Experts of a small language model.
Size: width 384, vocabulary 16384, 157M parameters.
Experts: 32 experts in each of 13 layers, 288 SwiGLU neurons an expert, 2 picks a token.
Training: a variant of Adam for the experts, 1098M tokens.
Below are experts of layer 4 (counted from 0) of a mixture-of-experts language model. Rows are named router (the router's row for the expert), gate (a neuron's input weights, with its number), up (a neuron's input weights, with its number), down (a neuron's output weights, with its number) and show model dimensions 0-95. Each number is 128 + 32 x the weight over its row's rms, rounded and kept within 0 to 255. Numbers have three digits each.
After each expert's rows: "comes before" lists some tokens at least twice as common just after its tokens as in all text; "gets" lists some tokens that make up at least twice as much of what it gets as of all text. This comes from a sample of Wikipedia text that the model never trained on. Tokens count by the router's weight.

# expert 11
router:133211152136153173154112153153139083097164133158100128136126133150159065129084091090189116125140038132099099195083123141180118127153112143137097122156077157090110079131101092107105179109168182089137126133087148163139195132152178113129108150131139132138101112119123099127166138167084137111
gate0:091163124119123125077149120122079157128109138123109129168111175109142131156147110100070084080121137190156118130092169105126111161139131131123152122129123166132129117118114092093120105124121155141191110049068178192156116106126070109188132146141142148154134191163087151091165130117086120164
up0:196131124147093099075118109101125066189092156087152154177148145110072148158134157069104164170151105075077102134153088179109115167103125112102158154128160082117133137155093128112124128143108120154126118173144098138105104172073117102091166139158149122140113117086163181129112121088098125109
down0:112112127131165090134096141124149161108130109142124081138159125144132122084101106137139162119120086096100154104133061038178136099102096095205152134115111133142164093140110182117089146114161123184167158190087126166173108086113146111181158130104146136164161167133103073111115140128130092137
gate1:172156199141090101134139107097167137132097134088150117162076178138116136069155129174125137146132136116143118149129180094094114107184123128068141108167098112080130156156147189114139107070078111084224080113147106121138095140134193089164071136071077108082094120121059146116085133131114146110
up1:154115162146102067125109119133122162127139125134150139124064127153141149152064116126143128101094151118102124089164101140130211124135124121109136121096169083149128108138140124162103156102124255152110163164143109091103121103101156072147094143136140158067096123122130112129122164129133111156
down1:099162111118176180130190120126106135127109144158096105143195133129119134126187161096123118152129076162172123180086148167082095133153157137130065176178096163082151159099134109119133114158096063132148109113136107144132153122101162161086096124143101105222127143095062165132131081099128117109
gate2:085095108120129091123047187153205130179117079134070125121113063108119186138160135054168139098122136147126115107126127100193089143117151172140113123114161082173156096122146085137157131161131118152144162178150125168122147106109147156187103204180129145117157179143148111149123118142052072126
up2:146184168216083176129150122107102130106120174155147111084117077140115112111059094154058157069133120118161128117120122135154121128185110045123121165136145079131127110079099093102162139133203096131125140131184135064151228116146126067120143081113220133151143082083137205155133121124132192091
down2:141126203171079077141117139138056101151149118117149154113141055143107079045092161149106136082156165100137149095137073134136100143151135154160153148140152077168081066121201127107171116108163089075131153103170137071138145066154164124170155148106186134121081135190178084100158132151112140124
gate3:141090124083132126168119151145139185105100119112139104114143140113117119131115114155192091123116164255113094174124163134107120096110150136160136161107114101137167128119084076128128216150085066112138139094150110108102149118145153156095133128100134118162127142145111118095149133114101158140
up3:126136191133106108188048140121116161145135153158166071124138151126114154092170180184142126185117175176091148157161116194138165114139120114131157157148146149096110119079124073124128162148100101090152103069138148069161114047163120124131110141129119139164134104112060148099164091144125168117
down3:146134141125141160139164144123144170089155113146157106089141171104121103156202083137178059153147108161185135145142172083083100119144174096169135155112130116140131136134144159104154188102100109148138139120165086072119113152143145140178086152126109133153184129163095138139149100122055152167
gate4:122130110196161165141135107177122096123146105165127148101117086099137140170162120093122080154143082158149181177111084158126161156126199122127132130231171150162083164096126113116101119158022123105177115123141108156106146044129117089162082165217142161112136111129146088138146142155109120139
up4:099103110116105136182114164138060112120062127090148160133122119103134081139101081151141115166174172141164084141197084137123131110083116077161142140086156141124158107182139138250142115105138193239115140141145161129110125141150139159102117162144118159087136143157167118101134153128161094150
down4:082118102133102138216115131119103112094116113101090143122135160105169114071101099130168155179182102172140112109139109145150127096121084087127107131114098151123144161134074144191096138100146222120101068088141110139135177116136129119141145159142136100080072128123093174166126076169130117109
comes before: ", ", ".", ". ", ",", "–", ") "
gets: "2", "9", "3", "1", "4", "8"

# expert 13
router:102173145169129154112099216161139114084175172121075139111114086112177170153135137153158130171108092145120172156110129154151127138093146131160131103115103140106113094080111105112105143108187122119146138175089112159126143106147158078104127108135195190164146060127080100135170104156103155123
gate0:120141141115153123154130143081155108122131169122097141121119121098160107095105141153178109147055207089078212135132088139143120151058105135115123152109127170110116054108136059166123153139132130098113140127134133123086157054128177140161162137173145134180103116095189063184145131188104122042
up0:160093070132130145131091159189147150176189139156164159137151082186114140169158089121094120119166061138156060135078100127136187096189136150125171098160078091149087145133137108101110116127143126136112156096098151129177154154119076172150104073143090144121132129113106163129100206134135134145
down0:137128149113152140087103113172161126132167147153124102143091111117128087078094195153142096148112157151150136077182116101105160199104131165084168139146061157071110124128119116167149109210083143139161095086147170150147111105148104164156173130125131168162166102083098099193098102175077117137
gate1:086120142123132120150118131157091084113151133087203094112102148124126130140118091127175106123069088117159191145085106161124121079125121129159110114141129024146110139124141078135133107146147088120113124133038113141109165107147155077138133213087169149123204125118041136157144084181128123123
up1:068161092141149084157089125138103137108144162136143058098080119107073125125100110159120160120117108134146147152136109147101114061149157128203134091120180097180100126054137138160126070116166148151115059150033121161147143123134154089112152172105183202098114141126095166133138056142129128070
down1:109112056157101134125071161107110197129156116104137110107156128092118178124122103150103110125132150108067070083111120078150111101117087154145143088099091139082191086131157173106084133071123141122065133101182132139115115126084077107145087074149100097134087178101165152121148098123189133142
gate2:105086152142156094159113055114141088116142127095136116100124106131100126122095106111151131109201139214118075123135053161123106130109076134139131154142157153159080112104133102126143177115148132142108111133128159161140145083125121122128115209161136067117108096085132105147066091157072089052
up2:144112113140112122174077120085089125098119149104118122108071090119158146109115166155179134137137104128124113165164135145104079167147149128119114087135101124184092149117147126170070132099120078123138090136144084104178140064124111093122142136134135179162111166202075121103197093201102187125
down2:140144145139054114125116112130114095153157150161194056136108072107103189104173113177151070101072092058137116087134157117104138147041123100156136128098076126099065110098122092099097123150142080106184111178148076100114111183064088140105186114108077139098110127110160151086163120125106079143
gate3:080134132130128084137128114125107108105153102142125114129113132136153130165064192095162066145093163108100082145141110128180135166068148137179071110147082151110075122081089117132114102132136113117142121109114166128123109154137104121126128192129108114156069114139125101124087130122085139080
up3:137125149142145079096156090093117142108191131151124121111143138111058134095137148110108062103168140090107097142157113138116214121101124107123144153141139180085013136070101115144100119134160113114121068149087094088113154147134128168126120150125116108117116113121127132095093103101126180127
down3:142128121171141130166131134150122163143109166149174158144163150148131134132213174097086118084172144125089137106135173088102084142138136099097124088134179093182159130141061176120158159053134162070149078137137094089160144151139112124117110118156154146083119136118159114115091072196127139169
gate4:131104115140084131123128125107109149165129109171076158119188188145061126140101089135105034141235149127095072111136102154108136128196106104129101175117148190131116111186089118109172161128074121140123125088108115132166153147131140153146095181101140094090092192139102122125069114070136126161
up4:199081087126140153122136091081173102157112110073149125151138111114121105130094116094143142150141136163080169139078143112158238163144143155125153217195169174100169093163143160155095123153119130087133161063203173093136100094134062127142162169099141102170120131105128103180155156152144096151
down4:077104095164075110092165155108108169121080191173121077134177125109140187127129100153159131108108099156146100104137142083157097131118053106132100148090170150140166089125119111148138125092103109043072068142128135165123123154064079107092134127093131123115156128150125105078113153152099144128
comes before: "- ", "| ", "\n\n", "The ", "In ", "=="
gets: "\n", ". ", "\n\n", ".", ") ", ")"

# expert 4
router:117198157190170118118125179139128136101172103159110132082117109114133112140111082088152109186113063160114146116112139102153133127093107140093154183170128150100096085081101094054200121237151134125156211131132173138075133108125167116117133114140152167127095113105157112142125158150152135148
gate0:127098125114087092147133150156094089150120134090114109070121113161164146133078137131104099112142090062143054108105124172126120123124124161097182098067121128148171115222131147113068122095135146106082139105139091140126128052175086131143072136177137127161092188172153136091139131111164116176
up0:072138136136137124097145153141135114139146139073124196072117125174037090132089118120158157086083151108195082114101094120134164042158174167177133110132133089117127116148143125104084073110126159119163118095130126111171064098095094117112129108085147103148074131092147160059095133120166186102
down0:100087099102065117125129142114109123162122146102104170120133188126158106141087119174142129103114148149099139132106137143149139139109103210136125119146145207100131161151081110139135143098154163161207176054213148155151070149163135117184099131090125131118085118107137127150142094170112100122
gate1:081160158146176132130129113104114113064143155124175112150146126156116123109164201139089143088129152145141123084158165104141080070148113075174121100105097041132166160087164153078134113103102115153127113133100178098165127149103184107121159093071113122066164155175108073104136167157087070103
up1:163151123118146139089129092141142153180092087171107139156127164197114147138167095126096041211102108117115115077196139171155119160098114151111149081138089122132147142166127143128138138107102123087146125089114146089162145141147173085143130143149152101134059106142108134178119157120133160166
down1:147119094128077099126110082125104127123095090151118098085100117074155132124109093106165147145193141118149083107046116121136184168173147169158179147102055143107140114074128158111202096129179177084149149148167073117139123153117107022146153122120128094157122133147098072172139121138157105112
gate2:155105110124085132120146131152146153121113167058099122125132147150132152164137140108127128112079168074133132138141133107060096115146215158131131088153112134118104102121252136164130084080154079126116151118125061154121117077118133103119130158059133120112073167121164158168162094128126178123
up2:136126172147092147102162163180161056109168072212139084104149161152147121148139089211150135169157092096139122168148100149209085132080090114151077117142169177151072136144057122082090131147082128155137115117095153141086186172107114204137128167174219145094096125148111145071130125100044202128
down2:126124154114185100117054154147141116150087131136133158170211115115156146206093177110135137112092114144088127116126215114104131118147180114116130140056165189070179101140127127144082163106157115145089104107093185152185105102178182122111163136141140085185141139141184165081050130073153147120
gate3:185132083170177117161125131104118117120131144163118084112194206111108136161125097122099168108110084146081127098128163111137081072082141160143161144098155068129189081105107139166175119201126156160112077106113071149058139187197146144152139132121083101139156111079128134120157104130202143134
up3:071135164150188183106130151130163135127169168119093145056055095141150085125116204167146100138203132161154099120082078145108171097123048102133044113180119162124041121129074090123084140122122138135143144157147175096170155115146088149118102155135130132113186163107115104143130163138102089124
down3:108136114132163114129194153133175036073129116109090126130121147138137167152052087111141091136225118134108109106165134187160143083125178141132152131118155169106146136132106093151169180114180101138128156143125164122109097116174143136120095116064116106122114114074131143124193131197102127135
gate4:110174112092157095091191149126093147176153155128115113134150119081161118072112121118083095105132100156109123136076207134112105192135131135071128074121177135091107085082034156141189182174103185109162189103149126152095205095142140166172131071136075166122076107143144144119129163182140108152
up4:112084138113128205184077145128171119093109122157131172102109130122118087164068126193183164161109177110163135120171046127158151037095058154182138168127107118182153107141234088149117114093150092155088109087112125124089033125148142113090161163083163099116138185139147065147092148104121139104
down4:167124108108133083060131110125135159113140141139166006139146157130144141169160115113094078105097108133145161091122112140133107117135108104072144055159098079080171127085065118150138152135100117132178106126112049104156092102115101149098141089064104221176113048143186114148165130078104151127
comes before: "\n", "\n\n", ": ", "- ", "201", "=="
gets: "|", "==", "–", ":", "===", ")"

# expert 5
router:117134129176183203124120114143171090121124100131110121114121099105153128113090102148165137153148134138126113136140105150184103072096135143136130172127111125125097113141125073153138169117149120137140187150152161152092120111179186169129097127104107131113155142085119093103160111182068137125
gate0:082097172131113096150139113087133148110110094071143158108142155153142131145099171113128104178116099169051122150128121126125125132126099116104117141105135119225112126082179148094134164127103175166184075121153207094190061151080157147121117147135146126102102108138143097137161082113133169145
up0:108135173139120131145182158116145118095149105071177172116114091086076127147115115134121088079137105103119121156137145127058038115099127073136140112108090170127140135101176128205126104111151114121146116140143115167174105117117154110091104132056217119097097147138095114116074114144080210129
down0:170128176138117108156106118129116108191130109108192098106119122150091124165188129141147135133116159077140142077119125168134175082123161096135105135068144121122174185179195167081139139115134146179118122146140160114147101114164150132132135168157112105094107143123111108133106160117163185138
gate1:107145137197088144149124173111168148124151110131078146131167156108101120142085191167075135091095109161110085141090140156116098134124141113141156146156148177150115078136152122155113145141132123143185128064157143098123130087139140125118121124117141119192120111122102056103135146127125134060
up1:141116148098139141149117067187150129124099135110120143085058117125108139122103096134110104137141103119133126126077072133127151096214009135164156168188147094191080135072124134124209154125171170113087130124128147095124034109128151124124158081089117087093140126069146148135191175129162168099
down1:098109150107161117135182120165223107082104131161091092160166120165174141154162141141096109141129097096192154166134110130135134092153127108151095149079170096137116171148146097117128141130118106110070119179112142100085100078118136089170125143126083099148108139154143095140160171161137142047
gate2:165143117127076163156143125157169142156138156093081160160087182123088102141122072146132137118152096131140146089061196149087183099175125103169166085180117153080113123111093124088200152140129133160173175157105062128142157054178083126148185049085148144118138134078122114200150135166158140086
up2:092130149132108085146188159114170145087123136152142149150147182121141133108094113125100196103101099093150125164215190116069076141087125151147161101120139115169130102071093172168110158126127142115186138123157188136108100163132211147105071105151176113169126148140149167096148179090167186124
down2:139148118120163078139117114174170103135115143171099123106109149083115149141134115099055097141094083113108181121172128103125145143094178134101149117071098111097168131083092163183147167137118122151134168164088160090118162133157162113150060129091183130094127134112166084106148149127160118112
gate3:111119143108111150109129130117086145159138131101032104111142179126128091167118097112156105125116065060088171155098131202192097178153089180073112116179084161127108125117105111109113147138107121144119181089103107095109131082090131102133087103125088181117077124179099127174148204129056164152
up3:149104179150106173157095091134140106167130140119145107104130097124094151140185154127110240111070153143106155127115133163170139159083133125139123194137137142129095106136200122192170167124188141125142117118144064160112135117168144132153089112123138103195142129108085169111136091156091082051
down3:106175132090106128091159133163171130135151154176130140080097083117133113098179141090081143126063140171101177087085147166144126135059140135086143133051112166141118108106221118168164121084105189138113126072207072127151103092162135134116137085119167157122062164115097121121114127110065110150
gate4:124136108162093131153112193091105117119137148101061151103190093125162079156113138109138114151103120137167144127106110110126105106086181120147120109114110164085116122177085108131134113139106127086109095107155080107103120132123142106170150166089116131129121137149146140165097137148186148143
up4:166136146121120126129091124184107126134136103145170116155134206110090108141128080115148090145158111061124169128131158169141162132116066154114142092165172138192103127110143099136151123150105113143155180121127105091157134117089072111112100150129113122178108106208103149133185138128091149168
down4:160109149084139129143122107165084131126189083114114128198171161146120143101092157120144100115135112091126118116126096183113099091129083132097143097100159143142100136119154177182133119147075120121163104148146079118173117134130128084135102107188133155160122139148171139134143106133096151151
comes before: "the ", "s ", "a ", "born ", "he ", "which "
gets: "of ", "(", ", ", "'", "\"", "that "

# expert 30
router:151129123214168147126117129164157065154144174108090120115182129128159174114089124165176149131170086132100159134127123121146097108122086145147147137144184148081095069122104102106126123159177128146096134164098111113116126151157178187133136155123171125170112079141165111142106168174071112123
gate0:124100097178112135136111169097121138104221101123150109095123106135127104129137186082124089182118149142121124104146088157130125162061167121071129105134115108138112152081136139053138096140190147097154113122112215158108144122119145072185120076138045127149077176087178174136130127123164135138
up0:150104153116164148148101137180146152149077110094029113134101158125139112121085072115147190071138116156070194171115115110142134100202095163233110139121130191124113146147191097173102140093084112150104138125085055085142082114162124113124056170137143154140123096134057072118111126133077151104
down0:117124088146180086125100091094137119155174166125120114122141105126136135133131191141125152089156124155045046135101099128156118111097115164133102089078173141133101108054138097125139140143067099044125100068100159067116145138151115176162158171147079129200104110138114117154079162127090139158
gate1:109125079171195188107106143084124133155161133188140124116173093198124135089086245102104166011098146116190135176138226139109153098110144122157108121124094087165074089089157191110087117164132117105124125104070133122102156165112118141096103106158088140156130150145189203124140148129169193102
up1:084147174101136079143139120163149111104101119063100158132102140129176131113095101144101116131133125134070139137133118156142155146145137123156135111144160134084119149138137131186140127031131088139160113170151145094162051104107092135114099140089161153093105134106075061148134144129087094148
down1:119092160110151119119208198153118087127197110146118093081144077161091169126165113110115190134149101095174151130093126136101130115150093149105169120087139075072132098106149099139137167143118135079111159136157115114096108116148123179105125154120173151105125090110125075204096117078185142119
gate2:084078109099137127137063141129137150090126150111116164141119077147183109115138171140150233111142182168127116194115122112142109113114138126165104108133047143139157134144185114153098088115094096129109157111131123125179081089083054118172165127130109118096138174178129071165160158155094085122
up2:160163114110065094155120106166146104136122089184163111150096129059113099162134123129123018183069108138192117103133173128124130132180126142144143180168158129159104160135129113151218177184127181125149141101105172135078107133155175099147092140130096114113161096097139145139131067088104134161
down2:099062152075142110144095138079174199142186137166096142086127067118103119147139123114170064130150145063131162149111102135165133154119136135140173163114134097114062163171128167123190108123123119087142125141104150081178103094112106111155100108179101151186179161060149082127153147114095097134
gate3:132126094090100142138161090120135134153118115134118130147137123154210142171130052093190135133127100142135072170126193145113091110161146156116159125114123146211173140136113110160157185168131162152147153117124124207141145137099143112134040086130044177114091145144119139147181117183118161130
up3:116130057156114122121172133118122138162155136131163100149166095132193167136139152144156163114126104165149086189125196112120147123083158162091168125128130114190168093130084121134108128175137105117126154078121139160130129111112118132116083086122048144166083102140191157110135140134168168123
down3:146111130080151127113174137125134140130110169131095110102105165125138096161141103133140138147122185157165161149178143134129141142181162167108133171085091152158150102114150187140107176122152115138112114062177098117135137201115088149154075161081074119065091021078141123106115143156082110085
gate4:166097132140132095124135117100117133175134133169145038123107138123094136158075146121177055132132082118091162146063136157174105127099153123121073117198154143136106177145109105116143109156150156148101098103135110148080142154174148135109112153145135135155167123097093158119140130115134104169
up4:142129138114096155089137063138114089166118121109120135095118132144087137116136084088105100072163074089176108156110119168165195139156155147051087131116128155106119117114126119127140150130134108130178222129114132137120129130134165133145144163104101085140125145164143170150146135142177199172
down4:175103163052159190131102158154150127194108132174096168135140134103158124084137108070146184083096156143131163180141178156140179099142094109106098208119121151131139142110122164135145141106141127143145142100115132132149087113183151091111114105108174146122124138114139136154094073132114106115
comes before: "| ", "|", "(", "–", "/ ", "m "
gets: "- ", ": ", "1 ", "0 ", "2 ", "3 "

# expert 29
router:157174092168159134154074166155118087127164151216120146102176091171160128171175131098122124130107110131107163147092135159119174153113094187159156197125181134147113100096129101160139115255126165111134170129137145174161197086138131096175129129175132151164116141109168140139154105212144112092
gate0:130090089145082143146100143183144128169135163105122109170097207041148211146077106052129214119075156094140134127105119148155167094133124147180141166131167116152117063129154103173140131165136133131100139132161109199138167126190145142118109138170117092199110082132144174098151120121167101126
up0:116107144180062141145143137145128182153161167134147138155145157084112113090143159097146143094059135121179053101091150170101179136115109153143093114131135117114121126153112145106165159162166205080133146119088093155086201117162150116149164151124136146121124119156159177139143131082212133158
down0:100196113161149123077113114138093071197180146058174096111151156133151149122153143124101160101119099161098107183177105092131076135166167162182103128109106153139122134055120114122110136184118105153141135180131107173160142123138141189139130079143156097188125133087142090146126131079135138117
gate1:112135123124129126128060099099145114105150116136116195152118164137133105120123153109237096122059117192134184114100118091102149207102150189091121114138105111130136135145109108136149127120095109081098115131130061162132121092112143073136181178138170120105115159155188127161103147200038065117
up1:108142075129130076111088115098101176147123126126166125106153164103146101100183177146173120120100148186178156104115108099132172174047094131127125174102130131166149138162113151154152093166081098095089098150191093129148085109128106143090147117189129128164089140168155136154104131162104056104
down1:128071091121194081107119097129094115093150155127128075069122084148148119137087169172114102136145121137165146100144116179090175092136059105136103172083154138109197119155200157157127100147124165086167113098116153123107167129144122135069136108102098148162112184175127151145134153128181114151
gate2:100091130205101059166116098092121094137082136118091118099101096096161152140091130174073175210088146076112171138156124160131063140102098184135124111197115158101136124129120147133096108113175165137163111183150165073150119111155073099106078166095132145125128167091114143154117146110116115134
up2:199109127078144183126172068104156168149079124154077125101072142154107171118125088215123127141112082090104138132111161119135172135154135125126128099104107079067172187098175124168179127118104102185065144159160146144103077071101170194114149098149086176113077155160152165138145107140090125061
down2:124149146111163096107137150181134106142124087191153149121121083161162160135143144133137123022182152184087147134096131126122062133139120107044134184143139123148111101121182185140103106088115048124137116127167097141137103111124122159135141103197130118090129176156112063120078104076121129119
gate3:155141117134118102091100156101141103033140126086015161097108136146135157218168167081180130120082161125088095167179114093128095126202136114172149077142130146144165066140085113178111095134114137143158112126157127152206151131117166119173106117120121168187108148122123120143143148148124151087
up3:065131148141129162177171119149165129187157131157133076196107140129148095060100116174081134127157098135158139118097127104173105148106109138110105164182099098118143143148133096095134167165161199098145128149092175127055102116170126165176126106121143117107104105102120110112130148121118114177
down3:129143104130167168082077127136116104099141161150152117104130163126079105173133136140130108142160159168106064172204087085152127135137132108225133162171165110167172058140152085069138116123132115109144116123122129132129114171135110137192152127136110090118167086183126144144182124094134113107
gate4:098132125109162126145168147067109130174149130153088149108114139147098176108132114110113117101074099153132093172163179125146176144105133129158124103136108109143118086138086149150187114120124123120103117127123148171108145152152157152087090144179155109123101108142173179162139094214114114061
up4:076169126105118148123161129137144171137150133140141070143086219098091128134106147155094142134107073130099174138112166104038107145178141056167168119112197169182127172085139126095132140127097116106171108072107067168127134160147134178106076118186157115095071081185168125075155102110080133132
down4:138139123078107147168052167077144085147067118160118195097146097157173100119157129144177175071168138153131148140148107089127135131141093182125098149104093110116182155153165132097125127109134151159086113178123140172152178080123133103111120088130173117098092108100099100127115113143178132156
comes before: ": ", "| ", "\n", " ", "==", "|"
gets: "| ", "% ", " ", "°", ") ", "votes "

# expert 8
router:109167073147162179148109176165182126074173149159101138121109106102167099125116128164192101111107059077102132175110104142127117080146133096151114140089114157105113098104089061133106153178168147162139151152092158145093172128132183170151095128142149170079098084110177156162152164156105160125
gate0:066134151084209164146076084083130142132107150167142175112121115157193141096106122169133157057143163136072111149088139138087131124130121157089171110113180101155126096104125146109116082104096146115101124127095142140138127113054116140160100086152112167128113227145123085058138049125130180117
up0:173113152129095118170170134156113133180163079112131094121104103133078138166187114126105072143127084125176181115159123150109132129120175080075116123109080103127123134187086093119160169116162127120115099118121124097151148120139101096130105106129104196158120135134036124116149154105122117128
down0:123157125058167084172119094140134111087129103176115167156100142142118147129115111118139084079139138168131083158094102141133098135189107161154127104095120191118126133172093110145129151166111165112134141204110192066083145155069159130197085083168139119085069162191124053149175137062100125095
gate1:090149161106138149157135153093136158085158076129073197092182121151156079150136104097094161160123102156069150125141133162171140155096133129115191116139113100137105059138190072157126120112146198148078121119113158125103121076112116076141121104127137195137092126087066074158165080121117121147
up1:067130127125110112135092091111143179178136141129106152102125126153116113140124146096072129132134141169141080117153121131123183128202100153089137140095149062101160191153155122115129089124103186187149145078099178101123106085095104145170139166122075084137121105131179115144141153108153130188
down1:100170150169150112082089123138129159186120115150099116099124161139127146171123111079093150080135087133144078112187097127117114164155164121132096113095119223119130176160100081159135143157098124130154103149092155132094083108159145156143110070101131103165113186101143107176092127139126103134
gate2:113132140146165150148139179163190051137167117154134132174075152107138098126112145129093205133076115142154183157125163115134089143063183138129159067131090199074113077092071142120142094129196126133118143155043145132120167120160154118138048124099158157163106097137167127177103178141068127084
up2:133137137128096151188079119153097178140114071136095126063141128159157123107155130115166092160120125141091114135111111168205176126138081135141127183127157057178098158184173105135162171139073135114106116115157156155124087113111112118161095152165109123091173137121137083090131048178175107154
down2:119113052141125138137162082153188110152126156128128131193165141158144149177120142104121119106125087120042141136041148102156073115096097137165158158099178099084152106152069137125170143168162101177072103120106156155110092113068144135159098133102133112138124106123163124132164154092163092069
gate3:096178154117112133163100150138194094103154157137142127182158182099102132139160182114102104113142091112054089112138109114103167110112047138119172129148112152087073128130081091153097146114133138112148134155150119094173118122111179133090133150102177116129140146170145103169170143124129157158
up3:104096081140193132092154067173141140129160140166141110120139107175107129120105150093105108100145052139100160171092180132146097149109124128167123152132189124134108105105125163146185135180116119134116079121117099181118066106145109130146098118139094130089172179045168134154197144084208119101
down3:133142167083129153147068146130123092127115108116177173136143102100134096113095118167116088104139133105100171183067075120118215115050080202114169090159098146122089156098188107163157151136143154144129125091086065091106128131064120107103162150121113096050158149155143176149157148160171120117
gate4:108171121134149140139151141156144125146131118162106147159152101148157112094125123132124194138105123149119145150125192197123128136096138162140188134133155068128083110100092125157146159151135123108092185128000122129105157134145096124193071070178139137179113118137139137142161138222170102107
up4:091166127110164119100156070136119108118145109121156148114153137189063133082160153109155098137143124082101107082127135161066148139120147083092106148097140070109128133113120107129161147147124139119118157168141159133105113142106116169108166083098152091136147159103148157163091178176162085029
down4:140160141122129146033052200114163138092188120060188156120135117160107117110124132125158059152153128165118081101145088065115147116136152032109084170111189146118113098159136112127136131156157120105110121200144145090064073134129119147084191115124092094163106118103081127133086135111168088102
comes before: " ", "0 ", "1 ", "1", "2 ", "2"
gets: "| ", "; ", "- ", "– ", "= ", "over "

# expert 0
router:129167087161124161130089126139154099142126109153110183114167097133124177181091103100141098120143108178092108163141165158148100142143144147136126163144184144112118079116090056090168190180113161100106150114099100149116194117213149118164140166115138135120118117084179077099152160181088130133
gate0:142128112107150111189091097123190145194127143193132123100099066108138109110155080115163094150183152093153103071133106145120088097170107145149092090084142181077116145119144133062100161130217159078067201129082134141124122118136104156163109129107100145084192158028110114148115153129129129099
up0:072139160082133107096122102070159100087136171077155199132093102137197078136055108123070164123121149173100161175121171154171089122169153090143138102073122147069082132137092134120147116122179137131175065092135098160170156095117135105144128178123136142076149174093074076096096185100115158137
down0:137094072162167094117106119127038080191119147114126177073140133144109176151158138118073083159172118121096127114161136089140173111072128111139122142157131112104102157080137172107083095169073137138128129168142057131182150115068083080127120135146092114140102068129114076110138175082098161146
gate1:111092146137156163110115135089112131134134101071136067111108142136073167099099132157170113161134103181147131154155097131178166126106124118092128134198147155169102169138132103088059174125127137168127166146180153146155181091174103072142164206139114104129090171114148121080132108152073110137
up1:084181128107146164126062164173145135188135073186124096152059139147133104076146117094132099103134109176094146131075137168110191151147103127216132117166083099104154137118122155157142205134137139125117127097076187107104088131130135109126075170089109138111142093155152149108117149081163116135
down1:100163148133152108129074090155137159156132152128092177132125103106138109141209175101134125131142099086073063124125147125084163178214141108172085144137095151119167178111123059154153155120125132102130154114092094067171091109135112101092119132108133166108149125129121145175105050152150136178
gate2:139125100117127182158058149171113143156154098134123079163105119142130164121189178151114093194109118129077159127109150097156125142164128171185156116182140148159098140118131082125106097117085093143174125111127142088139132108127118081132059133145130148121106171157161131123212160149077172131
up2:136133170096105172127144125098130138133099147057117177125159077156102148155167119144168205144116189087126149132144043107153120124140113090147151171100137112151124117194164112183130164095112099106067169097168034076149141144125166109118152130134181107161088107135087133115066104150119081100
down2:139134104105132079124129115116121092108203132101144154094128135136127098084087120188206211132143103125110158104074071191123149086119091124160188137198117052158095060122094133173178129136131115145143141109107093121107137088127143130105174121098158141160079112137077093164156121193182107180
gate3:107145142147163179134077150161165088112143120165138092107100152114159118172146117173111144129144081127091143140095184163163156073136129125131155175085129182159155130119184159069126066201101199138161111147161137170116168152124164180116110115189122126122106118082127154161159060148116127086
up3:124148080148093091115083144147074110107117153206152085137130120130120107174136059164137165144104061084087152099065149161138157088100134115100109148117158171135164075163149105102120084124130093156116123092096103144090114117149169144049101104122166109104120124110127101109101111091146157141
down3:136130137134079080090125134136136106150154126135136114129137153113130112216153122145096136176147120075085180188102168181130135136147071090077120080161161153099174118143144128083166146105146104152164156103127135086127140149082106137064126090146108123139184100163131131073171093091149166102
gate4:203117059129135120165144140116066146127141069180129131132157134086134149146123124111120143121137101149148163053096086189131142173153138152101137119212115178108133168111115111101151170133116151159141140118157133171055127108132127154087084153168103127114113132182187163105168142156090121147
up4:099160114170130119117204122082158170151123126118125214129109146108107062152130092139153136123090143042107061125146081145118082171067054080102064106139116125099118144122127104130132210152084152119121095111150144166104087093117083121151119102128172084149106161088086151147120106117143081138
down4:156198136114121160065096120157185078154192147132116141164140126119093137154089110116177187214167103153139090150122081096127167126082108126147096097152050140124082095139116112086169102131104110090142151122088107117124093093146135133135193119149099096171158121137107150178111097149094061112
comes before: "| ", "|", "; ", "States ", "o ", "place"
gets: " ", ". ", "H", "th", ":", "2 "